config = dict(
    n_layer=8,
    d_model=96,
    n_experts=96,
    experts_per_token=2,
    d_expert=64,
    d_shared_expert=0,
    activation='swiglu',
    moe_layers=[1, 2, 3, 4, 5, 6, 7],
    router_score='softmax',
    normalize_top_k=True,
    routed_scale=1.0,
    balance_loss=0.0116,
    balance_bias=False,
    n_groups=8,
    groups_per_token=3,
    init_std_router=0.00688,
    lr_router=0.00429,
    vocab_size=16384,
    norm='layernorm',
    norm_eps=1e-05,
    tie_embeddings=False,
    optimizer='ademamix',
    lr=0.00101,
    beta1=0.9,
    batch_tokens=[65536, 131072],
    seq_len=256,
    train_tokens=646200000,
    steps=6790,
    dataset='wikipedia_en',
)
Below are experts of layer 4 (counted from 0) of a mixture-of-experts language model. Rows are named router (the router's row for the expert), gate (a neuron's input weights, with its number), up (a neuron's input weights, with its number), down (a neuron's output weights, with its number) and show model dimensions 0-95. Each number is 50 + 15 x the weight over its row's rms, rounded and kept within 0 to 99.
After each expert's rows: "gets" lists some tokens that make up at least twice as much of what it gets as of all text. This comes from a sample of Wikipedia text that the model never trained on. Tokens count by the router's weight.

# expert 88
router:35 44 26 68 40 46 47 42 64 55 27 31 22 49 54 52 49 57 41 69 24 27 70 68 82 64 38 49 38 50 54 34 28 70 65 61 53 45 42 46 38 27 21 36 41 36 41 36 51 52 67 47 63 74 46 70 62 36 44 72 35 45 49 57 70 56 46 34 78 33 46 60 72 56 63 51 62 47 71 23 49 39 58 45 35 64 79 67 42 41 44 67 65 16 41 63
gate0:46 46 34 64 59 24 64 67 70 43 63 40 83 57 35 22 39 37 59 48 45 48 74 18 50 19 45 14 59 53 74 45 53 37 51 46 65 72 44 38 51 41 65 56 79 59 41 51 50 45 41 57 29 39 64 36 67 26 51 55 67 52 29 38 27 45 63 35 20 42 40 51 40 52 52 47 45 57 61 61 57 67 57 62 44 30 55 45 49 71 60 43 52 69 93 70
up0:47 43 58 66 64 53 44 33 57 78 70 33 40 41 67 78 44 74 42 59 47 45 32 45 73 46 30 47 65 40 05 48 46 33 38 61 32 54 54 50 35 53 68 26 07 45 53 40 50 47 37 64 57 53 99 43 52 64 35 55 47 44 66 60 46 48 44 80 66 47 27 57 51 45 29 41 28 66 65 33 37 43 51 54 80 59 57 48 55 61 71 55 49 40 56 54
down0:49 56 53 62 59 73 62 66 49 30 27 33 52 70 58 34 55 53 37 36 49 54 35 49 66 57 54 26 62 78 59 73 69 68 51 53 35 72 33 51 59 46 35 56 44 50 12 81 75 42 56 27 78 34 40 34 56 34 52 43 60 39 51 25 52 50 17 10 87 50 61 46 49 57 60 69 72 49 40 59 35 39 34 55 47 59 40 60 54 37 33 41 37 60 43 46
gate1:56 48 45 02 40 48 56 57 55 24 43 40 38 64 43 50 54 14 99 49 54 50 63 34 52 30 48 45 54 58 28 49 60 56 62 41 61 33 57 65 85 50 34 60 66 63 59 53 66 42 37 46 66 49 52 43 40 47 42 56 54 42 43 47 67 71 40 39 59 53 45 38 28 45 79 23 63 44 40 39 35 61 70 46 38 57 40 57 68 47 61 71 42 84 24 66
up1:39 42 64 25 31 61 63 57 42 59 56 81 44 60 45 42 50 37 52 51 41 34 54 53 58 27 38 25 67 47 70 64 40 26 51 45 41 56 60 28 39 50 71 60 44 69 43 58 41 45 58 24 87 44 77 61 81 76 46 39 52 34 69 56 42 43 69 58 28 42 27 46 51 51 54 62 32 33 50 39 89 72 60 63 51 45 71 13 39 40 55 55 62 32 35 46
down1:86 61 64 65 47 48 55 31 25 30 60 62 38 64 49 67 53 48 71 51 63 36 42 70 70 48 48 54 64 13 37 77 54 70 63 26 52 26 41 61 61 33 55 47 37 60 64 68 52 84 43 41 65 63 62 22 49 45 55 38 37 24 58 47 71 27 62 35 76 53 53 38 41 58 62 35 60 45 56 69 57 56 34 59 59 34 55 54 50 66 57 30 73 37 32 74
gets: ".", ":", " |", " of", " for", " –"

# expert 85
router:51 44 64 47 49 40 83 52 63 44 47 62 93 28 71 45 16 48 83 47 34 38 33 31 63 40 54 48 46 52 89 47 55 64 49 44 44 36 56 32 52 60 53 74 61 28 63 71 45 56 47 54 51 63 48 56 46 76 61 50 50 18 31 44 23 45 57 47 42 53 65 86 46 32 56 58 57 70 56 44 74 37 36 39 42 26 26 38 64 52 53 36 48 44 54 35
gate0:25 31 22 66 69 56 58 75 41 52 49 59 59 65 48 51 43 65 79 31 57 57 63 29 50 90 59 69 50 66 70 32 51 58 79 71 43 63 60 40 63 49 34 65 56 30 52 28 64 30 31 63 48 41 33 49 68 29 64 21 46 72 47 49 55 53 52 32 44 46 19 43 29 36 32 41 57 57 43 65 73 41 48 33 22 50 58 52 61 40 41 48 74 39 50 42
up0:45 14 00 58 65 55 35 57 49 55 41 51 33 28 64 33 44 49 42 41 44 50 75 36 48 81 42 54 48 40 64 43 47 59 57 68 50 38 46 49 28 46 29 46 34 59 64 49 56 53 48 45 43 48 22 47 42 22 49 29 54 74 63 46 75 46 43 40 47 71 52 70 32 45 40 65 34 53 50 51 44 57 75 59 27 46 61 92 41 82 30 70 58 61 64 50
down0:56 42 50 65 55 53 42 55 37 64 47 47 38 52 41 48 51 43 60 40 38 31 14 72 67 42 65 34 52 18 41 59 46 78 52 50 34 51 40 62 54 25 33 40 55 78 58 52 50 47 51 65 29 52 69 57 71 39 34 82 29 46 23 67 51 68 61 49 56 33 67 45 63 50 46 67 75 52 68 42 42 64 46 94 71 19 61 47 33 43 57 84 39 52 30 46
gate1:93 35 64 63 38 24 57 35 35 49 49 39 62 62 33 53 57 45 49 78 43 46 56 56 50 15 49 45 48 31 62 74 12 48 44 40 43 66 56 46 56 34 16 63 50 57 47 34 45 42 62 49 79 40 69 54 72 52 41 63 46 46 48 44 38 44 52 58 47 48 54 52 73 82 47 37 51 54 59 54 26 48 45 70 61 30 53 03 44 47 49 36 30 57 69 73
up1:76 48 59 52 61 34 44 49 48 40 48 14 46 61 30 41 62 36 33 71 54 50 40 74 42 41 53 57 64 34 65 62 36 70 48 55 56 40 74 61 51 44 45 38 51 75 50 43 43 52 45 59 76 35 53 43 58 31 23 70 56 30 43 42 44 28 53 46 77 48 47 59 40 76 33 50 56 48 48 38 38 55 53 77 64 18 60 32 17 61 54 54 16 80 78 77
down1:23 50 34 36 50 69 54 46 67 59 53 55 44 60 46 44 44 49 67 40 56 50 59 15 41 78 46 47 53 80 45 08 56 27 67 82 63 52 47 55 57 67 44 41 58 22 44 70 63 38 55 49 50 24 41 45 45 63 60 23 64 58 78 30 51 51 78 53 39 71 32 48 44 25 68 46 35 47 52 29 75 33 56 22 32 57 64 50 67 65 53 65 55 45 50 45
gets: ",", "),", "\",", ";", ",\"", ".,"

# expert 24
router:50 57 74 32 41 51 65 69 51 60 50 56 38 56 72 47 61 36 35 27 54 63 69 38 44 54 59 38 35 58 47 35 46 40 31 38 50 31 54 17 53 73 41 64 56 53 40 51 51 27 44 61 41 64 38 54 31 64 53 70 58 19 75 82 58 78 39 17 63 61 34 48 54 77 57 54 62 32 71 46 41 33 73 49 65 59 46 36 68 37 41 78 30 40 26 76
gate2:34 54 65 39 42 59 46 50 63 44 59 50 61 38 37 01 36 29 48 32 47 47 62 49 58 37 26 40 36 79 41 39 58 51 75 39 35 56 43 38 75 73 50 48 64 49 51 74 53 73 23 41 74 46 79 42 41 90 56 46 54 59 49 42 39 45 70 47 56 51 39 27 52 51 77 89 68 72 56 49 53 47 56 73 59 42 48 31 26 44 40 51 45 52 70 47
up2:30 54 72 48 78 60 60 53 52 52 41 43 67 51 46 15 26 33 43 84 40 20 53 36 38 64 27 25 47 32 52 47 60 63 68 65 36 45 40 41 58 43 55 51 78 46 58 43 37 75 73 28 48 69 51 55 43 83 41 45 56 30 84 59 42 55 58 47 42 48 30 36 65 37 67 76 55 63 69 65 68 40 61 57 55 62 52 39 33 33 33 50 53 26 58 44
down2:40 43 47 53 69 58 33 53 41 58 56 69 27 36 67 72 33 49 21 38 60 27 72 64 54 51 27 52 52 63 58 36 46 52 67 36 40 59 45 86 31 48 37 69 26 56 43 60 35 63 43 50 47 50 19 60 65 52 52 44 53 64 47 52 34 46 20 76 59 52 48 55 44 37 39 33 42 63 81 24 58 49 71 75 69 58 55 61 78 17 63 54 60 72 40 26
gate3:38 32 49 16 45 66 85 39 74 67 64 49 44 47 43 65 72 34 62 43 78 47 43 53 56 25 42 66 65 27 27 67 48 50 29 54 52 58 36 74 55 41 55 35 44 61 66 60 19 54 49 17 47 45 44 53 67 46 38 66 24 54 50 47 40 65 54 38 23 30 56 75 30 52 48 61 53 54 28 27 68 65 71 50 57 47 58 27 68 62 39 66 43 70 41 47
up3:64 59 58 34 60 68 90 22 42 83 71 49 83 38 54 53 44 55 35 76 73 33 50 25 43 57 48 54 46 63 62 71 26 48 26 35 56 37 33 43 32 57 58 41 67 50 19 40 69 58 75 28 45 39 50 33 54 52 34 35 34 80 54 55 49 75 40 68 44 26 42 62 39 43 60 40 42 40 51 60 43 55 56 49 61 45 64 68 65 45 66 35 63 45 66 45
down3:41 27 42 66 54 57 43 46 38 60 51 48 30 69 31 64 64 46 27 50 36 52 04 74 54 42 68 47 49 35 34 24 37 51 51 53 37 53 16 73 59 05 43 47 37 41 62 52 45 83 61 51 46 28 30 29 53 42 45 38 17 45 61 51 48 53 46 31 66 60 48 46 41 40 31 56 84 50 60 76 46 46 40 43 47 41 54 40 55 16 33 45 52 46 51 57
gets: " St", ".", " Sch", " San", " Mac", " Al"

# expert 64
router:49 38 39 30 58 46 54 73 85 46 56 33 54 45 67 32 72 14 29 58 46 51 33 42 43 32 38 18 42 95 64 48 58 63 31 41 76 64 60 36 60 48 58 68 45 70 68 63 63 56 60 41 37 45 24 49 47 47 54 57 57 47 69 39 46 73 54 64 41 73 47 55 36 64 60 45 66 46 35 60 55 31 67 41 48 25 67 57 28 39 53 46 36 15 49 59
gate0:39 13 51 16 44 24 34 44 51 72 48 71 42 52 51 47 45 72 45 62 37 44 75 37 52 31 34 56 64 46 44 49 50 52 62 54 56 46 41 62 49 70 46 67 53 42 67 32 36 59 65 46 52 72 37 48 44 44 41 52 68 53 39 23 75 91 45 37 22 43 41 60 44 48 54 35 48 43 55 37 49 60 52 71 25 38 87 67 41 54 68 48 75 57 10 68
up0:51 37 74 50 53 44 48 47 65 69 60 53 34 75 74 75 53 63 42 50 39 44 71 94 37 47 22 40 52 46 57 42 57 62 57 53 44 38 56 68 51 68 50 65 61 66 30 51 07 52 76 43 43 56 52 52 37 62 25 40 49 52 45 31 62 72 43 43 53 74 53 60 46 42 58 29 36 55 34 52 51 33 71 27 00 44 64 78 38 59 58 56 56 45 60 63
down0:26 45 67 64 87 41 66 49 50 51 52 40 65 70 72 63 21 47 03 56 58 71 35 56 44 42 73 46 32 66 56 55 55 59 36 46 45 29 46 30 44 33 36 49 48 57 60 78 70 57 34 57 46 46 75 47 17 61 61 75 37 56 67 48 58 33 61 56 44 66 45 19 64 49 49 56 30 62 60 66 52 42 50 50 73 58 49 72 52 36 26 70 56 39 43 68
gate1:62 72 37 60 41 43 28 54 53 46 42 43 44 37 32 57 32 58 75 48 48 60 50 17 56 47 51 39 33 68 51 62 24 42 50 41 58 71 38 55 49 82 50 29 65 48 34 61 12 27 22 58 89 71 30 55 43 55 57 57 46 59 57 75 48 79 22 48 56 64 45 65 42 26 65 56 31 48 33 35 33 56 40 34 79 46 63 48 42 57 33 40 58 67 50 60
up1:54 51 52 52 40 42 26 46 53 60 60 38 68 46 63 29 61 48 53 65 74 36 58 12 37 72 45 49 57 60 71 46 13 48 38 22 31 74 57 53 57 30 72 26 39 62 63 48 29 28 36 40 49 48 34 47 57 34 61 66 52 21 80 72 49 56 38 46 44 70 47 67 83 44 58 66 42 35 51 37 34 53 68 46 62 28 57 34 22 58 52 66 47 55 51 73
down1:64 35 64 62 39 75 78 46 36 32 51 54 84 75 67 23 52 48 41 28 32 28 36 61 62 47 54 56 46 53 71 67 68 39 47 56 55 51 52 65 32 75 39 64 49 48 39 50 55 48 24 69 44 43 54 65 44 41 69 45 29 56 45 43 27 49 37 54 62 58 69 35 57 74 65 31 70 57 60 46 59 25 73 39 61 19 42 54 56 39 34 92 35 70 43 58
gets: " B", " S", " C", " P", " D", " L"

# expert 68
router:53 45 70 47 64 64 30 56 67 41 29 76 55 49 54 38 84 54 56 57 28 64 59 60 28 14 42 39 44 70 60 33 45 55 43 52 45 43 43 44 37 52 30 74 49 73 54 59 44 25 54 50 74 24 56 42 58 33 64 51 37 48 52 55 26 53 57 35 36 85 40 49 53 60 78 55 37 58 44 77 57 61 38 42 81 21 27 65 28 29 72 47 56 47 41 64
gate0:87 37 60 72 34 63 26 68 49 73 24 42 52 55 54 47 31 69 32 50 50 60 60 46 59 38 16 52 57 63 63 36 18 46 52 46 38 50 49 90 45 60 49 54 37 36 63 40 39 54 51 55 25 27 59 51 70 50 74 52 43 18 29 52 62 42 69 44 49 83 44 64 30 47 65 56 55 40 48 39 37 61 52 43 39 38 75 34 71 49 64 64 29 35 44 36
up0:30 53 63 36 37 56 68 47 66 62 32 69 60 48 67 63 67 54 32 66 41 30 19 47 50 44 44 47 33 59 21 34 52 48 36 55 44 71 39 56 67 73 53 25 62 14 62 24 43 53 45 45 58 35 40 45 45 29 06 76 32 65 58 44 42 55 64 48 49 60 51 22 62 60 63 51 70 63 43 59 43 31 54 37 64 46 28 57 63 63 50 56 42 64 34 88
down0:62 30 53 39 74 50 23 64 32 35 48 40 49 46 32 39 51 62 84 52 70 44 63 20 48 67 49 57 41 34 74 34 53 73 56 46 37 61 33 62 28 32 25 74 56 49 66 63 41 45 45 70 56 65 57 66 57 50 72 56 17 38 48 61 60 35 53 49 64 60 38 44 77 52 55 50 50 40 51 67 56 20 27 25 13 59 51 47 29 55 72 47 43 55 65 29
gate1:61 23 38 31 61 69 48 61 37 72 51 21 36 52 51 43 50 62 28 50 09 71 66 42 38 51 47 28 55 34 34 47 37 48 60 46 44 37 79 41 53 58 69 44 53 44 64 41 43 56 35 36 27 29 84 52 81 56 76 54 42 48 55 47 32 72 38 55 67 36 64 54 40 80 52 47 34 48 45 82 59 79 26 73 68 47 43 61 47 41 49 63 59 54 52 37
up1:51 41 61 43 65 40 48 33 47 47 41 50 39 68 65 61 37 56 41 63 61 63 56 63 55 35 26 35 62 28 38 59 67 34 50 25 33 42 74 42 10 70 45 34 45 23 57 41 43 64 50 17 55 46 35 52 55 43 48 65 58 49 76 43 50 51 17 57 42 54 75 39 38 81 43 48 34 78 67 70 50 28 57 48 54 76 41 48 47 39 67 77 39 52 36 13
down1:39 55 40 25 39 60 53 54 55 24 40 65 59 58 29 50 71 50 39 38 62 55 59 28 63 66 19 61 40 43 48 48 51 33 38 13 30 71 06 27 51 33 26 50 51 45 67 50 49 32 36 42 37 80 48 54 39 31 39 38 53 66 49 50 65 42 66 45 56 45 53 65 37 43 63 38 19 60 62 71 37 45 56 52 60 75 51 54 39 70 47 76 73 43 72 73
gets: " c", " p", " b", " d", " f", " t"

# expert 77
router:46 76 83 46 56 51 42 38 29 44 27 32 77 54 75 52 43 55 72 42 51 36 55 49 29 25 54 65 57 38 29 66 55 47 44 32 41 39 74 45 40 34 61 69 60 44 15 38 23 35 53 24 49 41 35 55 60 72 74 53 45 59 39 70 56 40 50 48 66 70 44 68 64 47 82 64 38 62 41 67 27 48 24 56 59 69 52 80 35 57 67 43 53 47 52 41
gate0:37 30 67 41 11 37 41 66 57 26 62 35 48 48 42 59 52 38 61 62 68 34 40 48 44 32 71 45 46 62 33 58 41 38 45 34 59 53 60 46 97 68 67 47 34 50 44 41 58 52 50 43 50 37 42 38 21 66 56 44 57 65 46 50 72 37 69 29 69 62 37 72 48 53 54 49 44 79 17 54 53 39 47 36 65 71 53 69 58 36 74 20 84 47 57 63
up0:45 47 65 42 41 80 62 53 60 48 60 42 54 65 73 53 58 31 44 70 14 44 62 54 31 57 33 33 67 58 62 70 51 51 45 28 68 54 55 52 61 66 62 29 48 82 49 54 36 37 60 43 41 44 12 38 76 59 45 77 49 64 60 33 63 55 58 33 65 62 48 41 54 43 59 43 40 60 33 77 37 29 22 46 43 68 26 69 19 25 23 50 43 43 54 48
down0:66 62 42 69 46 57 64 17 52 67 71 38 50 45 57 08 64 56 60 74 52 52 59 71 59 63 48 60 56 76 45 62 29 32 54 30 58 59 52 48 44 48 29 71 58 37 59 38 46 71 57 85 42 68 80 76 34 23 45 63 49 58 64 66 38 61 46 66 62 09 72 62 67 74 43 46 57 50 65 38 37 49 52 45 35 48 39 61 33 37 40 45 66 59 57 50
gate1:40 42 67 14 25 59 78 51 55 31 46 51 43 60 33 46 30 27 59 38 36 36 51 24 68 35 44 29 76 46 47 20 44 51 43 45 50 36 29 30 56 22 34 53 56 47 66 40 55 59 47 24 66 65 68 55 60 67 89 45 59 48 35 58 62 48 40 63 62 28 32 31 72 38 79 54 50 60 73 57 64 50 41 38 50 54 52 58 55 58 48 39 41 56 41 87
up1:55 70 46 46 62 84 40 43 45 30 40 50 62 48 40 28 47 35 43 43 41 37 61 42 82 68 50 45 30 42 59 23 52 44 43 38 48 67 24 23 59 53 63 34 22 65 60 61 38 41 84 68 31 49 70 50 21 39 84 55 68 46 35 39 39 48 35 41 46 46 49 40 62 29 68 47 36 56 68 71 67 66 37 75 56 39 42 54 66 67 30 47 68 53 65 70
down1:58 58 60 42 43 55 28 74 43 53 40 27 27 62 72 62 70 59 28 48 44 58 49 77 69 48 54 34 62 45 42 28 52 59 85 45 48 46 52 64 40 51 68 40 45 54 40 40 51 42 49 52 55 34 33 63 53 66 57 53 43 68 46 54 45 46 35 26 46 54 50 71 60 79 54 46 67 47 78 49 64 27 43 75 00 64 61 39 42 59 54 49 40 66 28 23
gets: ",", " social", " mon", " anti", " trans", " and"

# expert 91
router:43 35 69 57 54 69 50 65 70 41 28 29 51 46 72 45 99 51 46 43 65 42 74 22 44 26 43 43 46 48 62 38 53 51 41 41 58 55 52 44 56 36 65 60 43 34 53 47 62 26 73 37 27 16 54 53 40 42 40 57 67 59 56 74 26 60 53 31 49 63 59 55 52 27 88 74 48 30 46 52 26 61 57 58 49 46 55 68 41 32 78 69 38 47 64 57
gate0:39 49 46 35 45 65 59 46 45 55 49 60 97 61 22 53 62 50 52 23 53 73 74 61 50 66 09 36 57 57 67 54 57 42 86 36 51 60 50 55 50 38 42 69 52 40 38 45 64 66 35 33 50 34 57 32 39 30 56 54 28 30 57 46 32 67 56 72 50 62 58 43 33 44 51 36 67 36 72 48 29 25 50 51 39 22 70 88 57 60 41 38 64 57 50 56
up0:55 74 69 50 44 66 33 49 69 75 51 23 31 52 39 61 46 56 55 53 65 35 59 40 43 50 51 45 55 29 75 62 57 61 57 50 39 58 54 66 65 29 37 51 32 52 69 71 59 45 59 39 48 58 58 52 32 28 67 54 14 57 22 50 37 67 68 47 42 75 48 42 49 56 50 31 31 72 58 33 45 20 46 44 45 17 71 21 52 55 34 56 97 47 39 30
down0:46 41 41 68 40 56 45 49 47 43 67 62 39 46 20 48 32 56 54 26 46 81 38 66 59 45 72 44 42 33 39 51 21 52 77 63 69 72 57 73 73 18 53 31 53 55 29 48 49 36 68 65 60 85 49 58 49 75 43 38 50 53 68 63 37 39 67 52 35 50 39 62 52 42 46 45 54 49 36 60 54 53 51 93 64 46 61 64 63 82 58 47 55 29 34 86
gate1:42 37 24 33 45 42 49 26 66 26 17 50 38 50 42 49 49 37 50 47 72 70 55 14 41 90 45 64 46 38 53 48 47 74 59 48 72 64 49 43 49 64 80 29 59 66 35 52 52 40 59 47 43 53 67 55 58 86 55 65 76 60 22 42 62 48 72 45 45 53 53 65 44 27 49 63 47 61 57 58 89 64 59 49 20 41 27 46 56 30 55 59 38 54 46 49
up1:57 68 84 49 46 66 59 56 56 63 69 67 46 42 33 45 43 53 30 32 47 39 44 53 57 40 64 45 48 59 23 70 53 57 37 72 34 43 57 27 52 51 78 53 20 24 42 58 24 49 46 70 51 53 53 54 58 50 70 50 50 40 49 56 68 49 60 71 80 36 22 63 49 83 55 44 49 66 50 56 44 42 58 32 68 16 49 44 30 52 38 40 29 06 29 38
down1:39 70 93 47 50 32 21 40 68 77 44 65 29 46 56 36 47 54 54 31 75 73 74 66 44 35 50 48 64 68 60 43 27 59 73 44 59 50 57 45 72 85 69 57 38 46 39 45 52 50 43 84 51 37 59 37 65 37 53 57 59 40 37 43 39 30 47 47 53 67 20 58 65 70 48 60 51 67 33 73 45 51 71 68 30 62 58 57 39 36 58 49 28 49 51 27
gets: " Ch", "B", "S", "H", " Z", " Sh"

# expert 9
router:34 40 36 52 55 62 47 46 51 66 35 30 31 59 57 42 44 66 30 61 64 27 59 55 59 74 63 64 39 47 46 33 29 78 40 75 42 73 49 37 42 50 73 54 64 58 68 47 59 47 53 35 48 75 49 59 74 61 29 64 55 49 62 26 64 34 39 39 50 34 28 62 58 48 32 41 31 38 58 20 44 54 42 67 23 17 69 33 79 41 38 57 89 45 56 36
gate24:43 67 33 73 66 35 43 38 83 52 80 47 58 44 44 65 36 53 63 27 54 54 46 12 59 42 41 27 58 60 39 61 65 25 51 29 65 57 69 34 61 32 22 31 58 46 47 63 63 55 55 66 33 36 47 38 31 48 82 39 70 34 28 58 39 72 60 50 34 59 33 63 57 42 47 64 43 72 55 20 29 74 44 68 47 55 53 63 74 50 43 44 57 39 50 70
up24:54 99 52 67 14 42 78 08 69 66 63 62 60 29 53 43 47 54 57 21 41 48 37 38 28 55 53 41 44 74 29 61 44 66 41 39 42 55 39 34 30 44 48 57 48 53 51 64 56 60 62 50 61 47 36 62 43 56 46 58 56 59 32 54 24 42 50 51 21 49 42 60 55 44 45 47 38 64 34 21 36 73 47 89 40 49 59 45 59 70 37 41 62 57 28 50
down24:35 72 52 43 79 37 48 56 57 69 67 69 65 58 45 40 53 66 64 45 40 75 48 58 82 49 43 16 60 38 41 49 70 31 56 40 35 47 75 43 50 73 31 43 44 59 46 43 40 79 81 31 32 37 66 43 60 39 61 30 57 75 06 45 53 30 52 41 59 48 40 31 49 40 62 40 53 50 53 64 33 63 36 37 51 49 35 75 54 55 39 71 27 42 26 58
gate25:50 30 46 49 68 10 39 33 80 47 36 43 26 59 57 55 67 36 46 37 44 49 45 33 68 80 71 66 37 54 43 54 61 42 66 53 75 50 48 67 53 31 56 30 59 49 40 66 28 65 76 55 50 58 45 38 31 28 82 40 68 40 49 59 31 67 82 48 64 56 66 57 31 60 55 55 25 72 44 54 37 27 45 76 34 46 54 58 46 49 56 71 68 51 30 64
up25:39 39 81 42 45 53 62 41 60 44 21 29 67 79 66 38 48 21 41 37 59 62 66 48 32 62 56 69 53 39 66 74 72 48 72 56 57 49 68 44 42 55 45 34 37 49 58 73 37 73 68 38 47 41 50 32 57 68 79 30 37 19 64 56 36 62 60 17 69 56 69 35 69 42 55 40 48 81 46 49 58 34 59 68 52 59 27 64 37 66 56 40 48 71 49 53
down25:71 57 56 89 40 65 38 62 15 49 96 67 64 51 47 71 35 54 44 56 37 71 50 68 23 58 23 52 38 33 70 36 53 66 43 69 72 33 47 35 46 50 62 34 50 44 60 47 55 55 49 52 61 67 42 92 68 39 47 32 70 48 57 67 27 44 49 47 42 44 62 28 47 66 46 45 53 32 48 54 63 27 50 32 51 65 64 58 68 38 41 52 67 52 72 43
gets: " ", "2", "1", ")", "3", "4"

# expert 36
router:36 82 33 58 52 67 45 62 45 52 53 42 37 84 49 62 40 57 37 46 63 37 50 64 53 51 57 59 47 71 25 64 13 51 61 49 63 45 46 58 29 65 74 31 52 47 39 48 67 23 79 53 63 63 43 62 61 30 43 64 45 61 60 76 28 40 30 47 81 46 57 16 63 72 44 28 71 31 35 31 48 35 48 37 73 73 54 48 34 64 57 42 31 48 43 44
gate2:75 39 67 53 18 46 50 54 83 50 50 38 69 57 45 50 55 61 66 57 38 93 51 65 39 35 45 29 74 18 45 45 37 49 23 49 36 58 51 53 46 41 69 40 22 10 53 44 22 54 50 65 39 37 41 45 24 40 73 62 48 44 48 43 62 79 49 51 68 51 44 55 36 61 69 54 36 63 39 70 54 49 50 62 55 48 47 32 64 36 85 56 34 56 60 45
up2:57 36 52 50 70 47 82 33 30 50 78 49 47 45 47 61 35 68 44 62 39 44 36 19 51 35 50 54 55 40 58 30 57 56 46 64 64 62 27 58 60 39 29 61 44 64 62 49 35 62 45 67 37 51 66 39 39 13 61 49 44 63 73 38 48 54 45 67 56 26 38 54 74 67 51 47 36 45 44 57 42 99 65 44 59 34 53 62 31 59 04 61 47 52 51 82
down2:53 74 53 36 75 41 53 41 19 43 29 42 40 28 51 43 43 70 27 47 34 17 08 33 51 13 46 60 49 82 64 32 45 26 67 41 52 32 60 42 52 35 41 50 75 64 45 59 47 33 48 78 21 47 57 55 55 68 59 40 46 47 40 50 58 55 66 46 52 35 52 63 33 56 41 51 51 59 30 45 33 40 30 78 68 39 57 47 49 69 40 62 74 49 41 44
gate3:51 42 52 20 51 60 79 42 57 41 42 72 53 61 74 27 72 58 55 19 51 61 30 33 75 35 53 39 53 88 33 25 46 26 50 57 69 37 45 57 58 61 67 79 38 51 67 67 58 52 44 58 68 51 79 49 35 49 40 31 62 42 68 55 41 53 48 48 59 44 49 56 47 62 52 75 32 36 30 40 41 49 69 60 28 53 43 33 46 94 36 37 44 42 34 58
up3:44 32 41 49 70 58 51 41 67 68 56 47 61 43 35 67 36 75 45 15 30 44 22 63 67 36 64 39 49 48 67 54 54 62 63 74 84 70 61 54 56 35 58 44 47 25 36 25 57 42 53 83 55 65 50 51 15 71 36 50 46 57 55 71 54 38 36 50 42 42 49 51 63 29 55 44 60 53 50 62 18 47 43 43 18 43 54 52 84 30 55 40 57 52 68 23
down3:39 25 51 40 49 56 37 80 36 63 59 42 28 47 46 55 50 68 77 59 48 44 71 21 43 56 65 66 48 71 46 55 50 44 56 38 55 62 56 36 66 54 22 76 37 35 43 50 56 54 45 84 51 47 57 60 68 56 34 39 41 86 67 70 42 72 26 65 43 60 55 46 69 37 65 22 40 65 31 28 45 23 27 62 59 49 31 85 65 53 26 54 42 47 50 47
gets: " =\n\n", "==\n", " ==\n", "===\n", " ===\n", "==\n\n"

# expert 86
router:27 39 54 64 64 54 29 33 34 66 34 40 39 75 74 68 71 70 33 59 54 55 68 36 57 63 41 66 35 54 24 76 39 42 23 63 64 52 47 55 33 50 35 09 49 40 36 50 83 49 34 28 49 50 55 65 58 35 43 50 61 61 64 63 51 49 33 64 62 25 22 38 61 67 40 57 65 48 62 53 29 42 46 57 53 75 56 56 62 40 18 57 64 31 49 64
gate0:30 46 36 36 34 56 40 35 58 47 38 49 57 32 64 44 28 60 51 56 42 62 33 47 24 76 71 44 66 91 28 63 52 74 51 46 61 35 38 59 47 50 70 41 38 64 40 55 63 83 52 47 70 73 58 47 41 41 33 16 30 50 58 44 73 33 50 72 38 62 41 69 37 47 43 88 74 58 29 61 49 41 69 53 52 53 27 66 47 40 50 64 57 39 60 26
up0:36 24 56 34 15 48 27 45 44 67 58 47 59 46 55 68 37 60 49 36 09 62 62 43 40 40 26 45 75 50 40 47 50 56 43 73 82 63 45 72 42 24 58 45 33 65 57 41 37 71 35 38 18 57 89 51 57 46 40 16 51 41 69 57 42 43 39 44 44 35 41 75 45 57 44 32 52 48 38 56 49 64 44 61 54 24 78 73 58 39 48 55 52 50 52 48
down0:69 66 47 50 57 52 41 56 54 69 26 50 30 44 42 13 75 62 29 62 49 37 52 53 33 58 40 75 39 48 59 40 42 59 33 48 57 42 32 63 60 58 54 16 61 50 41 51 96 44 61 42 60 56 54 65 44 31 57 36 47 51 76 54 64 71 43 65 70 46 52 33 59 59 30 65 70 69 49 87 44 40 57 58 69 52 12 54 65 51 63 27 68 47 76 49
gate1:52 47 38 57 58 58 63 47 47 40 50 34 66 43 42 27 50 55 63 47 60 15 43 34 36 33 28 61 40 38 31 18 60 70 58 36 42 63 66 52 48 43 40 44 47 41 70 39 67 40 38 58 77 70 70 49 12 45 57 63 57 45 53 52 09 28 66 45 53 37 38 38 88 46 74 61 42 57 24 56 45 47 24 69 34 42 62 25 61 62 55 43 48 44 54 77
up1:38 82 47 53 47 72 36 46 31 38 62 43 36 64 49 57 49 45 60 36 59 58 61 37 46 83 70 41 55 47 59 58 67 32 53 49 45 31 75 68 37 35 47 60 66 51 46 80 37 34 64 44 24 34 42 46 71 56 49 22 65 41 07 55 64 44 69 13 61 65 72 52 26 32 36 32 60 58 78 36 52 49 52 64 34 53 49 22 53 47 69 50 53 35 55 43
down1:54 34 60 53 60 34 45 53 65 73 64 41 88 46 58 25 55 62 46 49 36 47 69 52 27 49 80 68 85 59 39 40 42 29 53 64 68 39 39 44 61 54 42 49 30 69 39 64 67 46 45 52 46 38 73 55 38 65 45 47 47 60 37 94 57 68 74 63 61 64 52 68 43 32 50 61 26 80 47 66 36 56 71 66 26 59 47 39 41 70 51 66 52 60 28 64
gets: ".", "°", "1", "3", "2", "5"